{
  "hidden_act": "swiglu",
  "router_score": "sigmoid",
  "balance_bias": false,
  "norm": "layernorm"
}
Below are experts of layer 7 (counted from 0) of a mixture-of-experts language model. Rows are named router (the router's row for the expert), down (a neuron's output weights, with its number) and show model dimensions 0-255. Each number is 500 + 25 x the weight over its row's rms, rounded and kept within 0 to 999. Numbers have three digits each.
After each expert's rows: "comes before" lists some tokens at least twice as common just after its tokens as in all text. This comes from a sample of Wikipedia text that the model never trained on. Tokens count by the router's weight.

# expert 0
router:534479529489507478512496493496510522469459501477521489530503488484536485484494509500528473548494495493486473528509483506492486516540519445453479515478517495528512531481501508480508513459487454504532494514490537466493498492494478508523509516494535496561499502527521510513515528490487492482486510505514495440507490508584456446497506468505469469537488520549532497535526508523518532491499461498518490507488486497468507501523451535463482518515517536503527480462490483449550504501493515488499479474516497449470514512558503492508508504529508501521509511505464479518515527524474485451510481504507486481450497495500542514511471492492578574466527518535541473482509521489527518471500484490503487480495454514466490511511478523485463448479458508511466544489516463489548471502504486
down0:508495499516511538492491493508482536471461494529515433510501509497516468491498480548490462457493441492488488467501535473512498478452438502530474485518484507513499483430480478521511469499461498474544502509509523484496510432475503533505505511527507499525479491508502531491471515500495459496485556512529485476491451500494515515484496496513500464521504503543504497482453471495541511480490519517523518489535523498509499478464560502521495531512514512461488516474474502489504504533526468550455515511533457520490489548494493509511491503553543523535548539514487494540565508492520484456473519516488500485489484485508540537538497498511521501491450521548436480496499472533495486498521519526508529457506488491509483512542491491500494477507513501471511509503523521497467475537478463
down1:503515471525468532496479501545511495496468507516496527466489508490555473511501508493545528551500499507538508468509550478495501506499534478510471505526482493522493513539493507522482497525463494489527497523533448512492566502474473505535495495473466513515522490515492534479527497488539498488533526551504527525509488500500474504534504455518506493458488504501474490492503536536462447488492526517480469498505509486453477486501517517498482535501531566495520514494457478475470499509502503501533526506523556504492509485473533417472529509460495505498539513517477544496507497466493485493467463461507528492525484498456479522468476454507510477474512505505510513455492518461513523504501517459487521507487547500535508516488493505463451481492494439515422519500501480482473535488475535
down2:487461487503516455479466506547529491530483499507493513469542482488526503533527524479489499478488488534494515485493521483478517476505489467486487480481479497561517524505504525499503501482523537515521475536513528521481487498427529487485515545508521571510477506506458500500492471477479478453478502502496468547523506514522478516480527516499500459486505489508466498512496513523517498518554527512477485530571514511457503475505548460488553485478429504492495510541444491484517499498450457452482506481468485507527523511482530520483540489507488475484483456518500500512464520510486496433548459495505517531519486546484478524507490524507523518493453537506487512491514502494547550449509556543486504498528485516483471499499499495505498489459493484492500487476513480503493517515510499
down3:528495514486493521505464538477502482516516536544508513521504479503494511476519476486463513520483513508498490532517506518486515532542509493526488443491493482480502531455486461527503455447499504444509511506501499541497516500511553508534499502485486472496447470456485507474493488493465506502541508534495525486458495472498488530543514542503527521524495509527545502524540459506532491511452483483476475477517502535516513476502511491471475451530477526500505496487542515515517495488495511469490462505494545473497489555472456538516486502492494507506513482558503526487507505495464517564534481545467484522490522515435482512492481501458512478508468492525471491487492494532527481482462466512482555442480516509492521459559535498504508503472477454510522483508494483507538508532458496
comes before: "1", "2", "3", "4", "5", "6"

# expert 4
router:501472504479494488524485491516474488467436503454543521485438484523509503529487498493523510554521481494502526523507469493465532501485500501517484511462489458544534547533512496450526511532519478519515526535481501511492455525502489503495510562484482487519531535462510465548516476496483506489475521488496470494508537536547460493471515475496465527491479535518522496491477510485498495492492502544505510505450480462488549498482538501493495519460483434478526496478525500476477521536494512456470489524447475494502492451511500510488464482516502490509448535482471481533502504532505489461484515486495479502460464539478486488485498485516566550484496488499510526530487559496505493532514529493509500493492443523490508484535512512492504507477544562487487524495481525511492511503495494
down0:519477494487507487446537518455458499501486506506501533502477496516496477499540472509492480464552539510512509477516537496481502510480528522504523488445567501492487520523483523503495564489484543529475561482519501473496465533468504483479501530478482462491528530476529501463518545490494499526513533515549482522479538513512511484492538485500466515507487507564486502544516486494464516476526477504483517530468485512544496497469480497480525518433504546486538450508467439490488511482469501539485483510489486484483507485521498535502457492503501489483475512549484444517508478500496509504491497492511536502536514510487492531488486516502531472534495489467494498457500490518452515467519494447507516498456492509515475490494468547520452492476467493565478521503520512503502520493519494
down1:501482499502505514560536430526507525509513512469528467478465480498457494537501499497510454533485514530463503491455488507490486478512537474518475490488534507480518475466500490476481499489539507488502474522489474495471479449503506491502533470474490545519479513480472501532468463446502500459506501473501450463518495449540510525508488481484486510468472522508512544529504469507508525487505482464505539522556518491539540528515481531501537547508489479530518503539538541535481534491507498489488489533547495493493506495494462546497495531485516500536501507504508479479506462512466509501519506498491490471487513513493525501434488478540537503491543464497517512531529520498538526471502510471509462510499490505517492524510483507563496429452495525493503536501459485464495467530501505
down2:506491490490501530445466493513526517487481474493485507473470545524463545492492523472517504502488545473543500522467490503478523453504511538507528539480545522524510506527515526493477523525485436494526516509537522458494444460496480501518474490491473533476462487480522507487551502515506530485494468485533508490481480511455469479549478488546513524543526487531510494491502500493464508516426467453519453511498482511466514494534471475482512533494509501518445535513517496512502475531510496488473515541472531495491484515502449522496484545509496505475455524460505532479505486509485489467510509494526536489507489561495543529493510505468507516476513493501508513456489535505517515486546466531498497497499495499535461473526491474517520520484498488491460469492485497453506520527555527
down3:506489453532479509474489502520497516534451490510505509496489506504526514507480527491459507534461517497501509520480501536511528566494510474532504465486454465483455558482520535422500490474509505472495484497460533521509495530510513497465493499509508498497551578494515455509506510533488523462475492481518525531498512484490484525486470497508529489535502452486493472453487505500487489472512514495493491516473516510468495518514447477508503530502487478481511489551486508539494500529540477494487516505487447475496528523482506483519507497536496527504482524486466533539514466492488492494515532495505496501508492519481516485488489500474508520511503450478474528526475499476492535494504474509512451504503417503472522526499518537505510555484547479506484504501471499576463541453521559
comes before: "0", "9", "8", "7", "5", "6"

# expert 1
router:511458512477509505512450532478520534501496475481544478486488459524488516491465488513523509477505478480484456508498465529512533506513501499411482517473481471528502512485533492489477479482498456506502533526495530531514520544489496508489478515517507477494556520503484499499465472523465504499493477501476480474519542508545486482493495498505500475518469506558529471517510508523517499498522507479490500504464472492493518491521507467516460487487534553451482463452563448494515488487478531494495489422515455519499507477549496499498482482518472491506498507501492487480480514512497554502498533467510510517483523517510442530501509489510567536474496479504516499530534511502538518472511518534502540496469452497433500514540514503483490465517495507512432506502505493496513516553486520
down22:497461549489447526464476538455465499522490470516516479472479447525498531464438493503501508492536470471508528480501483514448510504462504499489542473520535508501525513505498479460523523473534514472506499534544457468512504482489491471505513489507524452456516515514471515504514497519479492500490464484503494481453518484488486485516487503533499451500503518488513469512498473523508489452503514480491453545531532468510482479475475477542519486491495536530554532503511494513501467506483538484543489500525504497527524538502512523489483520507499483469495527519490480558485517530537551472482520553505513512540503479509484544503439497483484478490502504510502478481487472518527532497486498501497500467528481526551572490476525554539508497485506457527483481493524500519524492516477473
down23:574507528455493478455529459470508507501495533511469509508474474504486512471485477473465525508475468465491498501520527504487531493549521515495529490511524512529518519470495497513506510469510508487518517488490495504554497506503455522470538522489485552485485544476489513508469492504506531538490509524458498480501532488482533507532464536550464516483479528464452450512507482498509464459498514476465476526491474475478483515495501477477489508516491506539482504490528468479509448514508441521492501480502457482532511484525499492520497523521476493485481484497513452510493512495534527514490508524535512526458494462496494540478527482511466504479505492510477548453496513530500474490541493481467487498513525552480524502549515496539476557530494566521500485534569489506517468486476470
down24:524530485522487456513507494477463472477543499522509480500482498504500506470527492548502495455499521472475487474505503455499483494506522513499490482532476519526499517467486519527535479514484506481520544449501463487447522515529499496507530506531572501495485524483546497484516501440485496555519557487479530521540471510536459515494513477489486533494453500472487533511505479516554527532496471468516525517507466505505499475514472567506483526501481485538520528476473470501479536490515470520465474473481548473504469521510496460484548476478531481495495522490478542541467533502512504532514462503515472486541498533512499476443488541502515478471466466485474476500514499484478491478526499534490514528456492500542517471472496471483559500488496477513509499496492516511525507478529481
down25:519514452475479512460515511499541498461501514461448491551542506504518496523473462488478502542459480523535510455531516551494528531481491516488497533498484504509512513507503519488493497451516479502525485510513484500487525505515538523510531491534510517473484466498484522507520470475536468526487486499524506497513522441436504498481528493502487503527508533517504501454517492497558459499479464515507527498520458496510478467486451513505496507521491510522519534487437462518548497503499484514523475563425500500493511452483495537443494508540526528494491514537466485466485508503504496470513527518476480520530473470521480524520534466482528511518440519483533482488493470494496503488500511467511473518505492506515504503518486464489470481533497511501546502507505455483526566511467519
comes before: " ", "\n", "|", " —", " \"", " A"

# expert 3
router:516449487476509493509503513482501506499517532470518479550494462487485500505492501468542482479491517501495489523504479486471512515472531474506482532480529449496542479508521516514507506486496459502529507532431527529510508524506465476478494511493535490515474533484497471496554490518501488525490480517516536496500547535508465508491518497535499493500465529530483482484476526477494525479540506516493467470479443477524492486519513494481463451504521515455514482471482478462494556510512483449466522477509488491503492494543507465498516460489481464496425548500485505466521532540466504496508517493500486460460488546507459488519488468535543486483502517503502538508526484516560488480532518539454555492517490509448489540519546512525493497507536531546477508499477515505487525506498473
down0:493543559534520440518483500469516499549542541499461495465508507490487535524492479537503509501508504473563495503516491492530505503506486427493462495530462481492521483526492508459477484500545523504517462534501496534459525500498506506514452528486507486475529520489484495452486498476506475519502503496497511537484491496457501487489515521474542498522516483493504504491507507533507530513474515495504483503421503455502478491519489474507501506516515476478496478517514508471491544486484535445500485459501476521511469485500516480488487511515519469495490513502502535524490502513460557476477473457507514479486483511493471488506539570542503503530476541515457478505519528514511520525497496517451506453525484497542502504475492497471471515484447545469489473493476549517544509547505545
down1:488537480505490499472484490495472507459503451519503504533464482530550489490523472474535522518464532472454458545440460498487474476499528496508517473512519520511430528506532505557459510539506521457489494517553509513531485476502492494562472537466482492492520474529519510497497519505511485531481443503558480533525466448503462492512530458521486515537500492523484483516506481481481453475496480521495487498494459481472496525507525519520488474481479493494499501530512535505492508472540527521500477492500507519526501517504463497493464472538585497501529531507502479453514492486519471485513518506516526525482520500505518528484463469503501508466497468520481526517524521497511485530535509479505487460497545471469495517507479510523513529496481475522474512529522505463512478462531519
down2:508496507532506526505469512488474503464527517482477479517493493515554498526558485535482458515487458472511462509497465492524482493538502523486476495497526509518461550524464513495484485511501485493525495511486520496485523488504491469590501485519471506443510444479532501548471494514496506476452526503479506529494485551496505516493492472509513468495479484514497527484506508508512526533490518477490498498473523493485496524489506495497479508501555500496543544462488435528497528510523500518497470529467525508506463478482469546523525481498475513556483522525519492476492515476483521499473524473555478442479516520514493440517477543451503466479471474472547516496491459482507504494474497500514509515501531523516510474494496532501511472527546562461466532538491470502518473517490472
down3:516490509526467482559520492495508467548565520547468473518533546503478510512490466479523492468476496533521499501502480471507466480516504530487504532478480482535530454531498527531489518559538504532514479489511473494481547484514518536483559497496489529501503558511504510528524496482495516491506493484528472495481517512468468490516538477523512495500470444535464485475515494481532522487535466522525499473489499498499443485491502457519472485495509520486474485490476513553506483518453500463462510500518467495476501496523492542478490502519509494490437493478541498460501493513475487510487481505507530509505495533518462508506478505505482505476485505505456482495535495496539508432525465502480496490490511465550460524533531530478527538503465455508451485513503485481467493511551518
comes before: " of", "s", ",", ".", " and", " in"

# expert 6
router:488511487495515490543450481459538521487475515473520491529483477531505512512491492447570522460481518497475459520540505521464519477518503481474496516485485502534544519473492493511514502501493448492517510529445514496492493503515486524548495503505543446518506507495494414494498492497492444467479538502511514486513518536547461518534511455500498522524486522513520445504528478498482496543508524512529448506500509468514506520533444532483476478518526500468529497483473502488528556504502538503491489504485474512496524514504514466473480485534459480494502482460500466498539499534515493482498518525534520488477477532512450485482487478531523495475486480553479495502496500520535534471523515507518466502511466514467491530471498495481480440544486526501471494496509507499501506465497452
down0:554500502521465492494513455478467511520548570489566462514511499464506459453540524469488522482543517485512534509507504511502483504510510546559448463508453497477464496493564520490470491520530509498484502510505532501495537541477533538484489539518457490505502519486503484476493456494492454512434468527499532492476519469477496517491481475509470528542467525511501523482496500502492480498511540519528457475514507502511504526511537474468491517498517508535512475515534559509452523515461496475487468468487516508508503502480499499527459452511473513534528515487530518533472505479504510491491516496510515481521491496487480476508488497530489503525498471472493523518481481491527487490535504470498547480522473560497504509507486457464477513517459467529494489476491490503467477499534480
down1:503515483472479514501521482472521480500501506535495530482538526505494512471509514503487489502436508492469558506532526430468508491515471481509444513486515525495488466494503515525499437511525522515507434475490494515494517514500482495494506486508482499507539505543491448523498507552480478471504508498488486511479506528540523527522519519473558470490507476493541488488516498483435502475527510484508511514499526499533513484456467480490475491514476491490501538520473516498469498474496498484522483489537493477472489486475485474485533488511502500546570482570537495483491522480492488505527491516507488515495532499524513535503471486486553547513517467528476507526492496455507472502552507481572487498494487475488511546459463493502486532448546495530501523504479479555485494488455471
down2:486523481550485516442492528482511474478528497483533488529511492564476497544491479491522468487515473455492544518531535502501501483522419484490449509523502513507495556488528500496484482492507488459500474531481449495523472530540504485511513509510478476537512444520499497511509495514491471462463501551514545548494490492514503506492511457523502514516506461496503528534497530469488492516471529505523497506451485506498478511525532513546450476518526469507537494519517496492468533495500485508510504441504497483518478502538498479475515481477528486510544493558505490499504483497503505493476530535481521490528453526502527486503454495532516499480474503500496473502510492521563532463553492486506527475472464510468444461455494466489543512534495491502480493518513510472487496475506510
down3:513491457461509495480484477455474534498504507512484524515560551508471503494492468509454505532479524543494531527538497475475527494503537456498499525493480537525508535514487521503518510437496516531528536512514496485508507492508455524527481488422521507504465512462501490460490483462489483518508501493497503506443496503513472558468504469476493464483548494542497533533496484524491504440546522501506527498482504519506496521472529509466523495527497482512479461531464513500505527515500574494460491549527466468493484498500496519511497512494478527533537493513507518497509530510495485481506517478454503442505462500533502538513512525446491494468511514544543461490495512484468501511535482509437478484489528486517478484532473491514508498517490495510534528474508502493484454497477491
comes before: " |", ",", ")", ".", "–", ";"

# expert 7
router:486507475496483503517477520469514525489452532463533495539488487564494496461437500478535500486524525490433489493505464481490500503523491515457473491461557505495514500473496480496492476478494446509523534514485513501463485501537503534446486487514503487523501548507465479519539518522493504489450532546509498509538505490518454504474489514491490514526463512567488467513491503528521497496544512530520477508493470472558528521475466496505499472485531455476529518457527503473542508478490488485494465494555490493513482492546476493493484492535514471523489528477452472547511499468510496483489520521487502490477464510509467475515480490491536500476479489512516530522525502494492495533496527530494552509482469534468507533534536472489468449512501512515474492488473516485484496506469540
down0:486490567495488500472514526513499467544494516514498509464547526490513517480538495527517482528477535524554465484451539468509490556493495486471474497451443464497514510478494482509503547527508556506511483491521483486490479532498444539491486487507504506540483475525527515538530457488501509537525505548492496494505476489546493503501480495490492519509491499507545455501482498481550530468514477498546493455474502471480495501483501485475519491516449496479488518469490498488465499487498507510488506499501514483485520490488527441532470512505503531461494483565543508476483496536477461515542535499545485503460529490524499541518490497471491523514457466499530533508496543517509469508469470503491500487501539471506454466504489490506510534451525536510495502455500460504492501476520481
down1:514499477408452514495471551468543524484518508543499476525509506511539479504522483465473494523523510495489511431499493496491524527503501496480488507499507501500499463532494512533520499495493470497482486488490516459509499461505506505492547538532509539475524546526470519500509524509508510476531486486503510500519510552497571510506502507484478509474497504502525527498482477497481548473514509507479550510536519511539571474494428501518480514494518507482477476463465487510528505516489499424468542486501511478520517494536515443508464543497512498495505512476507509481505484480502459511492501517481528506466504499485488469493471531492510445455484476490505468516489509476488483494480554485503503511479479512444508485475524467540551485476494495539484501512537526500493485464536540
down2:497480502539485494468472525478486521484473510478479519495505512514494479457524452498510485528508495497509492484475512532494511495493497521485493464483508475534478465508512522459485503469484518550528504483488484493501489471515496503502500457493485545526475532449511442453470542507477538516487521484484478536524506502528525475519445480510504487486529496481493507508567478477492534536466484475477447504506455491486508525529491528531540509518517487542530481499495526552500474465475486528519497523520492494463533508502526466484427511495485516492525511522503549520476533513514511487486520483509490479512503468514481504527516450506514550509520495457525530496505490454512513470504465527516512529514539447493505504528579492461422532534482498513494489504487516513489506500554518
down3:513496515516486467538478465525519467531534501468447478473508478457463516500463488525495433496543508490487459567476501515495501507503496501534521498526461484507504492540491509497515538518506460521497492536501507502476484511519496506537461495491503519493490474497486455531486489513516470498485564502462545526533484499538484479525498486513502473442475493493485464491468551481491525516508511448524444579523496491483504516488505515490495512512466509501482527533491486484458518503500516536513478499490516483533471519527507505465535537516467499500526488525441493503484485466483472511477503504528470530526523489507488484517486484479531543478515527516484491484502539500516518556521490491441473493473549497490514492533452503474462551483534528497513531501477535520522488494480499
comes before: " the", " a", " to", " his", " in", " by"

# expert 8
router:455431510480522514552453542477529510445484492476530472497485458480522493519477503513508503456525517500463473521530447488512531484494509473488485494475516502489517488496541526515485504466512458517495525535454519513514503524514522488544481495503548491494505514502497470522476494488454498483483474497516478480498537556568509487474470459499495528488494512493505503513481519525507525503477498506518525465483425507508554488502502526498486501503537521490521476477498503458495510502490494455503504440508464540492489507527555495466496496504500547523488515494504492494496546485480527483484514476511498481508536484506465500488452492483524511494438534503536547497507479499537497461500492527493535502482460480494508523555509566539505506503538550497488485512464493514504505519465508
down0:468475504475533514471512513537529511488552496504490489532521477501479523510532469509481509480512529506552511509490479546448532507532487439499529496540516512513474465494494446513513465500474509478492498490491572506538502527505503489517471509505479497451504500521457525492504450475527476487502478494475523521501512485532500488466558489505472490508514446524480481509480499440488505515512471510549496491539488469540469518520496516559493499457474485527495503495509505512495504486519500505522513475515467537464447447502495557469496526511439493500502474490501507495549547505530507508506519505490516506502509512526469520475512472518475507480511497541472496501481490488474496441503501523517528477518493541524459529518465563531494478497480492505497475503543491487513459515443513
down1:493516471516498487456494478530457504504474506491479521480499525506474475522543526517531524493492503468503487495478474532464510535472554442524505476489496484492546501503517536512503495514512465502529522503501480524497480508519553452550503490478542479496496531473512499540521471484497509448497491499509482506536534496524468478505502516496486495491507522549509518479491511475486537452474476544497467526516459524479467499491559464488452520513439476503512494506501503512524478499470524594478498510488482489518504485491503488534503490522543534485526461491450506545503479482461511474479556502522476535450494496511479521518506515494507498493487489491518498471544471488514466495488538507468477494498540503463469548528482478496477481534489538519521493544526454454512501509493499
down2:434532465519511481532485542582480517544494493587483437468524516468492543457503496455498492503497506491512473490454472520480481489520507488499523458447522463522535509538492523534512499527457542519527525505546479510509525500506513534490493506507551489539498456506501526460507513527525451518526468487533481538478499532503536487481466516496482492509489483480481446446499468503517513498500487504489481500448512471520524523491477556496535498528483507530489456490514489512481496465536527486509481494511519467486534496518493486530457473475504526503504514530476520527489512466484485460506522476494506492523509505504472493510496499477510510526518517493495538481528506490499499478482514547513490526492498485504473500463532489492544476522495500503497493501509443468486495464490498
down3:511485503455535535474482492494571509452496526465529473527512474531492519495471477484511515518555510497480463465478536483478493494521519486489475491492499527479496496564511451511525466496487501508476487484501491506488516483511515464537500491546567478503507536480518516511462498491485498481484523465484506527461502513487491470499536481522471528507487460496520499475546513486496524499484504517477536531527532445505533492505515540542518491462509475490491517449465533510523511520482507566519481487476495501483540463498515467455530463515532506498478514461499483511495511480516524523512517506535502515499511471500511482488490511497528521506492481486500456501520481457577490455473527517518455512485513467472485497497463529514486513500487462502456499526524469476503581498545505
comes before: "\n", "-", "|", ":", "==", "The"

# expert 10
router:504499513499534485520474517465468496467470506498524505472462478512501520484478475491454491519485504484501495498506488517497517511513500498455487518426499488522487523477503539474498511493493497518511509523463508535473515510497529509550526579507478453524518494519482474523522477529459507503479466492536488517524487513508491514477517502494489485493453507542512506505489481497495505495524479516494503506517468466499525508530504479490467496475503517458529502458507503519547542487494517502500503459486509520461451433548512494494476473531482509519476547471465468525538505515512454486479460515534443469511511468500515472477546477490519520465503516478563515483516502487528538534529545525497490519533482495467500493552520481440481450516522533518478503462463517496504504528435492
down0:499560520506487449534492529502513551540555480502499513482533472508518536497520481529494493512482481466532480465502502497497476468541532476523506489523495496524512523530536491502496482492480481500492469523478548537514508488450497522489502484503516507517459483559463460476536495489499474515523525490497554503454492463527484506525499496499540511484531522514488509484489510500487526492501489513486438527464493495437540490491448542516477464483509491533485475523462476476509488505500522478542520499569452565507516506513499532472520523518468483496505472461465516472522497498501473524503516542481501487497479508476468516509487532463469451484502506507489514550504487526504490506528478492559512483458517513460506478452473513531507532481514486504502458515507455478481506496484496
down1:505538508490508521471514483484523486543463449480466504477496486522435538468484496513498531481507451519486505477484458466456482542520505472505482464470529504505478500514497524476504523465473533509454467479488499506453523467507471471509493531501509513488509549534530487490514465505479474495502487553512530507487532485494500537481462521509537508506534509498550535525502519533473486503515504527549503495499487503454476511522514494496539501472529537468533558531490486503491498493477514451501505427529523526545515452521525523479498521494505523471481507493450481465516544469512534505509515513547467482500491519469469537503480498497497484485497481495511469499491542488496481478554487505523506519511536532513511493515506476447532522555508473534490500491482486473491525500483462
down2:496503503487500477492499514480460506522520529512500513508540499462537488512473546487550460503513503511471538475507465523500491512515544505485550495451484504465479488498507448516469489509521459457517478485500507525510470491477465547516490510496517427494484479480488488447522511519484511476527519501468508445514521510505497502485523485497535536517535449514523502496533495495528551492563537452530513512460503487493533509526510525525490516481469478507473497546544489504535555521493517470481513526486489509496467496537477477498518521489484474520549516527498506510459501513496517510463531505488481481502462480515521457463461480523486522483472503472481502496538460491514515494452476488472542493507509500473553501496482515506526510562513500480456477502512479486525538450481524
down3:505510553515476498492532511501468516531512493481460481497460490458498504485508492529502462523481513471531502497537525461481515494433487482493514482481532490525535558523516506521532481543453444493516503502483509534512504547482478515511482455499474551497534490482480469435534518545491474528526478524480470472493507517491493521469470519404527499518538504502484491488516513537516514514482492478499496499497510498492535524522485498511515519460486498500505488518475460480431512542487482490505522483538491504481524473484527481478466510466520544520516497480495478515522495499519502553505493505514502444476501502520508523508491524495556471518488534505488541478512527473478474522502515533502477543490488470466506513470532510462477504486529546495482504467498515537481525508443500
comes before: " the", " a", " and", " he", " which", " it"

# expert 5
router:501483473487494464521419503469501507470455521480522497532451460546495487533501509515496520529510504477460496532524454480505518499504495453506493508443498478527521493540501498463486523506506468510488524533468510508495489510477497490503510533496498464510491535475525474525499483501460504496487525479513487508513498513540478486519536485479461528475444519501501498485492537494519522478510489540505500472509458456470520487466530516439496486492520456480526488459532498504471540512520502490497505485476472484526472485508508482458503472535493484508456533467526515536530518517487526473465526493523482495478496538496441519471483493540571523483444514519503521476507527490538531493501525500525486512511445514471484479508566535473507493511520536494505493531459482538514496539486478
down0:455489525504477507502499532498518527479478524484495507489504515510500523519497463543478497468469498546519511465503502516527519534497513478534496517471493496517518521510487513455510507507525534563535516505438574483505466455504478514504471492473493511522503529461504523520511524488478521509490532527488514469533531526482505511573507480482501498479494479458478526495532472518467487537474491516503561461506441506500498496521502537516474476483483426508496495471474493457537492511496473522498495512469483514478497469453454492482477481519489492478531509468500478508468482501506508525480492515500508489488543503536551543512508491557504525500514453510467453496558485519469511494520552501467487471473476484498487556509482451530490488501515524502466531470507507524489469509513509
down1:472503460484503504579531510488526501518513470503482552456501488510493509501463519503455510459511502469480493481500534504484531519525498491482516543509456489503500492539521533500568534575511515505521485515485550527519504457506512534498525466515497530522514533446482485491494495527513469422484521447507528492435527512529511481485528524512495504539508542479522490486509510482532496525460513515471499467485478476495497466473475464522463523484494446518460505510504494476507479533521529499507561486479489537499515486488543487512488483473513495468473459524494482507498477484488489547535489507517525449483467507486488501509499528481474478475513483492505526522502452497494493488488528466497518488510454504491481475504527543472512513487510521498499495502503453535525500550501485
down2:514511521478466526508472495465449495524490514507478509463520480503470510509474499507502523479481469519519532528484475491505507491518514504566528548504527474468489507510491462478497533489524519490543517524486504492521479521510486480470514503473451514519499501484522470498461524503512492474507481530507453516514471499493483484543489501453464491486508469535498480460542497451505483464515531510522511488473506495539471504527527507506506516463564472523512477500478496472458532496487486472529544557555512495524489446509526490527539514495510519490529492552505469475486518461491478467470553479507459518488479531506481495517512496512515486515541461472501465504537476487552489494515487498563482510513477513529471518529506532435497474555505518499534500526493463515454502493462488
down3:485493485478513521532482514540544467514527496506512542507477496554486533493492517505487483497472515530528509484492471501509458488492531460499530515480523517562519505423537479528506484498516503482482511520509494515514485470493519477494494502492424465518484509488472496513448500500485523513442461502535513516468481481466476504504470498522499521495481511526512525507456536515533425535518517532513480525484461464487515506497486492537466436453529529458553484475537469495458466492482527523511514512511543529508494471521522493482520522437503531492502480485478498468488499487526486485525498500456510510518498527506502490505485517494537500556517458489522537503486540458511520506467473493502492519491565502513481521495499479482527542502524486495502480494502514493480473489550504
comes before: "0", "9", " |", "8", "5", "7"

# expert 2
router:523448476511523499514507497468477518479459543478564476504471450458503515491503489479527483492491494478518459502499472489472495518492520495502493505477495456514495467509541502471464461487499454473535495533463540529472515519515494497492493488478559491514482530481503465489534498532484476521442503535487513508515481513523435494499517505523478515516477525519483472508485528493533487502516495472515484501468438507497508475491533469483457464501514524455528458476518517488530546505520514486495486470490498507495514462515519500467539448534503522506453525480491500521541517529491549495507501464515508474481461545500465480525520462493525505468508470490492523534509470510515532514532554476491524517518491491487544512495505489524452491575524544546494533502481505507509491511496490
down0:533486483501492516491514463484500548523533528514492469463493495478511442495501464472479506410535498492466493529514533477481476468459471493518478483497511488512505483478486541505482504523520495508486477504536520508514489485497547508538471508491473544557469479486565536488479541504533498521462482499529507475501468496478458486479456567478491517492492543492524506503469528517517532478538472501492538515475483514515505446514551531539456449507485486452533506510487503485492508501538474480511540518479480508495506495452508490485523520530508502502496533503508477510527490499488470507511496469532485509478482483511497496523519515497495549523510492484481478498536490517550473479502570523471509466533520529525501477520503455520517479478525529487461516490508445497496509510477499
down1:502464523452517490467485548495483474474513465462467501485481456505499473508506501476488507536479497480457533527522476529499517547497511467476506495515519544544499509507480454532476495498499483492522527554504508516486463508492506488477482498484468488516574517512533517485532466487521514521505478467500562515462542527463458467468529533493509474461540496501514472517519513481534516515484515513512527547527482456516507530509458512469484493463497448473471486459503493540492504519495516487532484487506523489465541495511534525533520503490486495512521504503485524479503480504464478536486473541477440475489512506503501508511452474536492478459504513484538469500487564522478541519529526517502485496517471489518497485532488525458514539496479505513496476512509489509461564486511505
down2:487514516544502527493525505502517480480491522533478538519469549504464488504541496511536486515510508531487457475543490496469495467552462505515532528481552519506462490490499482497474523495505510528521468513536499545510491489503521532495531501501497465520539496460538513511495463479490502519471488514510505479512522503495483503491504478504498509534490508458499492506481480472551543441468476552489449491500482511522493510489467516463482485476497497511477434495525529503513489493479470577453516510484473517471480498515537507481521486514502512543520447443516543552501500474496527493476481519501521489503444489494462482496487523479484496453564508470494490501533503453474485539515527496504492514483488470519536521479487502511472489537518459515506527526446486474480553503508496
down3:480474450492480577519539496528488518487500504501470504522497463535508474459501485462531536494474455471495543490490552544514508538523508520482520497537491527469492536466514530496479518479495513502507510493560519503519458495493507514538502512536480507491490507499472504508497502488511502528516468485515485505473530559444499544491521526530506501526479524478498531466515541553434460460470458472476495478505540500490501494459494466486519509502505487483547518479473533484501494499480499530563478493480509506479476528475488480537443515502496504485472494505503495464511493486515488519492492511501506490490453523508473499484494511480492489509483516502513541531487468481506471524517478495523508546474453488495538521486505537431530534503497533510472507505471470520466486499459551
comes before: ",", " (", " of", " and", "'", "\""